{"n_layer": 11, "n_experts": 20, "d_expert": 400, "activation": "geglu", "moe_layers": [2, 3, 4, 5, 6, 7, 8, 9, 10], "router_score": "softmax", "balance_bias": false, "norm": "layernorm", "optimizer": "soap_variant", "beta1": 0.95, "beta2": 0.99, "train_tokens": 541000000, "dataset": "wikipedia_en"}
Below are experts of layer 2 (counted from 0) of a mixture-of-experts language model. Rows are named router (the router's row for the expert), gate (a neuron's input weights, with its number), up (a neuron's input weights, with its number) and show model dimensions 0-127. Each number is 500 + 50 x the weight over its row's rms, rounded and kept within 0 to 999. Numbers have three digits each.
Before each expert's rows: a language model's description of what the expert responds to; "mostly gets" lists some tokens that are sent to it at least half of the time. This comes from a sample of Wikipedia text that the model never trained on.

# expert 2
It responds to: The word to before a verb, plus modals and state-change verbs like would, could, will, became, joined, mostly in biographies.
mostly gets: " would", " could", " will", " To", " should", " must"
router:534566534436559498562448405479396507492533551438539616593516477571497530469537432485507489448597586483501475595465481516483569542393429503514464461484564429348570532594564553510480474540571460475424631472508600503457494444456532536579586510452493517510572460463430463492465499451444422478492416488430480564548527536424579450568582449450499513543465464377431466412495445491559429483401
gate2:461568460488504492542553592501484507541491444562481553455523509502482565421450563472604433541463560560446561476512334637496438489615454405543571505556484459495488427526579409539501440530515450561503464499352497465494501440430545481556524565395498505476435484570514420473493433514544529460546595560510479525439526434522499559524524516550532508507529510459496468483527473402533455548503
up2:623429569521562536543488455545504538427474437472484465509509428517459429420561491539486434482546497499571478452519570527510554549588571585490399582515521546499458458520497448600452481588519503471495541454551557420480653491451439496578486518524462553597518500478477432458582440560515469465446580465477536422510424443427481482372487471508524444420524504485499505544444527574424470475499

# expert 5
It responds to: Four-digit years, especially in decades like late 1860s or in 1989, plus given names such as John and George in biographies.
mostly gets: " 2020", " 2006", " 2001", " 1998", " 2010", " 1999"
router:546457489559616537513534445418458450537555506470494532510474340562490552491479493464491467574572515509541631595508491450479535538468389477511541467554546477479552577550555545431405450561463440432437474450508558454457425452390542509497598453562523520458422443393452523554460529487487441457521424533445500491541540592477563540549528510467561494556480530464466563473505457473475482413445
gate2:542522429492438544511549499498514487513448475516528518547392564489527472490466453539468431470586451529574473598380638539551420576527477501463478440517524501512508476489493508439478518522502426532491520419543493599451409587421548489541519581515469567560522517449466491463427493552536451444431535503536455617490447505617472442446454510595575453453479527558569510432509471604481529481524
up2:548494577463535540527487601578438451475479506570419456519508444484522494573484478452456564539424464468524460491405448539457533555500509394581456540451568506596457463423518552600474478484582512557567452515463439499558433504364449534523457523472442468523541531495572558497495425517461523602518456443578542515490501556466429485503500562410590423545490526534542513475493465575441482419462

# expert 7
It responds to: Content verbs and derived nouns in narrative prose, often after was or his, e.g. released, worked, development, performances, destruction.
mostly gets: " development", " released", " worked", " work", " appeared", " use"
router:468458552469535428602487455426422514446563540500515556531492463494516484453504562428470550591465485464479542561536490494494594505489452512529589470498531478424518557538528524500472473531476454467461467520466538466588462499482538532556546423455516580509515454538460500576523530571453454476517477465477449525517592519474570518588614424461577482526437500521463545450481443588479512432434
gate18:378586458471414460431451513494495475426507519536504597466462463571470450397442549517620545382447558504491605532486544597523472449558514499453524576515450382562397494567438531553533499551475511550537550513468541482379478484436511469490429439441584547404482444529494575493481547529498559453462447516485546518470499527458441560574477542509507558447521574503505502519498489574585607493430
up18:557394574622467504432482526503455472430445538482563559556499542516438583573379454495497426460613460463534404495507519528388521505549465524580525486488526537463551490514509477533546478484563558540434477532613554400538516506527502487555529411508557503562525485528429488501458494476455567457537526550565523523490414572537535526561560474598463480502506505430457494492511445486516515590385

# expert 8
It responds to: Military unit nouns such as Battalion, Regiment, Squadron, troops, plus word-initial pieces like ins, cons, imm, often in names.
mostly gets: " ins", " Battalion", " Squadron", " Regiment", " Socorro", " ens"
router:586553569462562511595478494446430484517537474452559524564451425534465518424467550470516574507451528447464569509490533556552602500448452475555480431511489532450574507480475507506444526549505404501475514511416554569491463449502523525531493431446519494531509474531451531630496551486484478488524456555488431585493564607458491482543486533481511512577485497499530496472473476540458530488489
gate0:474570464582509455515530552464531502528573536478398455455517491540545451605521460506643525404430437501522547528501547537525400445457471524513480585500562533488510532558520576491489565518469532435442448554567506493461517444462423517467552432543478460545449517541436502485497562575559573482495499471384500516421536481600398521481471429453467518573500521499465415453564577513453527555404
up0:542519521538514610590515488485449521569469427436502534564530478534483575499482422381522508392415465442452558533520550552496529576467543603462480470430576507467466501569582531462567573494518490520523487528580589517501464585492511507492411457471534452525525364407516449490452529560411445494452537518531484625450500562461485540429476519383420477575471488579492438523554575494506486484533

# expert 0
It responds to: Single letters or short pieces opening a split or foreign word, such as d in dioxide, l in laptop, de, des, del.
mostly gets: " d", " l", " De", " f", " o", " de"
router:508573576420561524558518479405438511478543496423625487551466427513450519451487584486503495534532470491367540501527553509524524485495392433568489528534508432470490585530419513492412507518515498545437537522452572452510499519458474526520475325374511553503495420502420546580442521565427479456524501548385449533512574544506608530603560499492484548536436463404431534469551478609523481469449
gate0:578468492510499490510496551562560544456486522529413378446553493508463538519508495528439512492522452545374380561437444484455621490499523486438441477538410462525505554580511550545475431533447398465411446489536518459551472444508507534430498434551480501444475528492440527498534480508541535482593549568489614465504438501555487584477422495548424610492507486476619409510488441404540580569527
up0:539417434565507471472463522484513432522484516511475616395486422444492471511430558432509361486507413530523460518421373444645497425572508488556518538427467436427503604434487531573491509567459644542481451498526455504517508442533494479556449483423487532397566466448581469467521504500455453576568504571523457560467477508478504616547423558525474468589512508554567506409493578457493468536523

# expert 17
It responds to: Short consonant pieces starting or splitting rare words, names and URLs, such as p in Smartpunk, k in kab.go.id, ph.
mostly gets: "w", "Sh", "b", "fl", "amb", "p"
router:407511590539557564461467484508467434522501513450529542496441466533512508398485555454449569571513539523454555509555510497475604448481482532521538391570443440521498591469564545470515435567395444427359492514509526439534439498511633497556488452492504575496436464463481554510442562548496482466464435506514431546515467538435475499597536520458509572529475512508448507446520450530435522549458
gate0:516516482494530432468551503591452468467533451525389475448413516468542544553595524488594465510548510469452530485464553488513452457503517416555457539444498475490481489554519453469407548511476473418432538503517583483557548426424446550517494426534498432535598472470457560534463508530544506535462435482496468487483544543557480497479452477466459695524585471502526460409614550449512490449521
up0:573478519563516487479570557526468523542548489581567553520527470472505471473468510445475458509477457559521554454473521546502591579559529584468461469471464446532395471468529485530437485482500524534493511571465609476519486493458563557443455505461503501512531480486565441552517536543494527523577494446617595408439627467529554507433456484522516522451533575470481513479487500512428457509506